{"num_hidden_layers": 8, "hidden_size": 192, "n_experts": 16, "experts_per_token": 2, "d_expert": 160, "d_shared_expert": 128, "hidden_act": "swiglu", "moe_layers": [0, 1, 2, 3, 4, 5, 6, 7], "router_score": "sigmoid", "normalize_top_k": true, "routed_scale": 1.41, "balance_loss": 0.000171, "balance_bias": true, "router_cosine_scale": 20.0, "router_bias": true, "init_std_router": 0.0215, "lr_router": 0.00186, "vocab_size": 16384, "norm": "layernorm", "norm_eps": 1e-06, "tie_word_embeddings": false, "optimizer": "muon_variant", "learning_rate": 0.00532, "batch_tokens": 131072, "max_seq_len": 1024, "train_tokens": 757700000, "max_steps": 5781, "dataset": "wikipedia_en"}
Below are experts of layer 2 (counted from 0) of a mixture-of-experts language model. Rows are named router (the router's row for the expert), gate (a neuron's input weights, with its number), up (a neuron's input weights, with its number), down (a neuron's output weights, with its number) and show model dimensions 96-127. Each number is 128 + 32 x the weight over its row's rms, rounded and kept within 0 to 255.
After each expert's rows: a language model's description of what the expert responds to. This comes from a sample of Wikipedia text that the model never trained on.

# expert 1
router [167 187  85 133  98 132 152 155 111  94  85 142 164 150 149 168  92 145 177  91 127  90 154  73 123 112 124 118 110  90 139 134]
gate0 [155 149 148  96 141  73 104 129  90 107  95 140  81 161  51 151 109 134 130 142 126 126 137 137 188 109 137 190 119 144 116 187]
up0 [121 111 143 176 135 122 168 139 164 189 131 137  85 157 165  76 134 122 152  96 146 153  70 126  82 182 146 130 158 132 103 136]
down0 [119 121 159 108 101 164 112 108 111  97 175 119 132 116  53 121 124 108 133 152 155 146 112 125 102 134 104 162  91  78 112 119]
What it handles: Content verbs and participles after was/to/also, plus word-final suffixes like -ing, -ation, -ated, and the preposition "in", e.g. used, played, strengthening.

# expert 2
router [ 97 115  97 142 137 111 145 100 109 148 100 101 100 153 110 122 110 111 131  97 120  96 133 106 111 128 146 151 126 151 129 121]
gate0 [ 96 158 127 168 170 122 110  77 120 143 225 111 163 108 108 132 105 141 147  79  95 111  89  81 146 188 150 108 148 133 158 187]
up0 [158 193 148  52 120 128 141 150 136  89 119 134 120 107 125 157 155 148 166 155 125 205 135 142  70 129 125 151 114 151 124 162]
down0 [131 185 112 136 174  92  66 111 142 113 181 124 132 162  97  83 120 103  88 184 136  80 139 152 165 172  66 115 155 117 133 102]
What it handles: Table cell separators | in wiki tables, plus common English first names such as John, Thomas, William, and list semicolons.

# expert 9
router [154 172 108 122 132 136  79 161 173 152 137 101 121 146 161  82 101 189 140  78 119 128 150 147 109 156  78 119  64 146 106 179]
gate0 [146 124 121  80 149 163 171 130  84 149 178 133 179 154 119  82 154 155  90 116 114 158 134 134 144 100 112 108  74 148  64 100]
up0 [ 96 137 140 173 167 107 107 146  82 141  98 131 122 150 105 139 162 165 161 138 109 138 185 201 119 141 111  88  99 159 115  82]
down0 [118 148 133 109 128 159 147 138 130 152  67 170 146 114 117  73 155 128 100 117 142 119 166 209 122 124  69 121  98 110 105 188]
What it handles: Function words linking noun phrases (of, and, the, by, or, &) plus dashes and numbers opening list items, e.g. "species of", "Lake of the Woods".

# expert 10
router [169 157 111 150 108 121 108 198 155 163 120  79  78 218 159  78 166 158 239  98  95 112 118 119 104 131 162 153 118  97 152 145]
gate0 [100 131 191 138 170 128  99 159 169 111 161 118 134 150 153  95 156 136 121 150 128 111 131 124 132  63 118 155 152 122 138 117]
up0 [109 148 166 147 139 120 132 198  98 114 124 132 111 114 121 136 112 107 106  79 135 115 115 110 155 119 109  78 113 109 153  94]
down0 [198 151 160 109 121 152 138  98 178 134 128 108 126 133 101 158 178 149 168 104 155 114 162  59 170 143 148  92 122 150 164 110]
What it handles: Final periods and word-plus-period pieces ending sentences or abbreviations, such as seventh., 1975., div., before a new line or The, He.

# expert 5
router [140 137  37 189  92 108 120 211 120 166 105  87 142 163 129 135 118 118 152  96 123 161  78 133 136 111 115 167  96 151  96 174]
gate0 [121 153 122 104  88 136 173  89 123 123 175 167 123 112  85 133 161  73 150 159 103 113 103 143 159 135 142 143  98 191 116 121]
up0 [193 145 129  80 109  70 194 114 140 142 135 189 155  99 101  93 114 128 169 141 133  59 150 152 134 113  54 108 169 120 179 135]
down0 [164  97 177 128 134 120 105 181 161 165 138  99 125 146 118 142 144 121 135 129 128  90  66  59  54 133 200 168  95 123 147 113]
What it handles: Noun-phrase openers such as the, The, his, their, its, 's, and the adjective or word-start right after them, e.g. first, top, rural.

# expert 6
router [179 113 146 121 156 141 146 158 112 105 138 171 150  92 171 125 174 108 136 128 148 112 138 145 128 224 129 117 128 172 125 126]
gate0 [152 162  79 160  85 116 155 104 173 135 149 194  82  90 126 120 144  82 107 134  77 159 174 100 109 156 164 125 101 181 140 116]
up0 [146 136 130  58  76 146 151 128  84 146 159 112 164 110 124  95  99 171 117 148 183  98  33 133 146 116 104 160 110 168  81  52]
down0 [123 169 171 116 135 100 134  92 162  96 174 128 161 164 118 145 112 110  83  76 125 129  95 174 131 115 154 165  64  31 139 143]
What it handles: Articles a, an and prepositions for, from, at, on, In, often after is, was or with, plus word-internal at as in Nosferatu.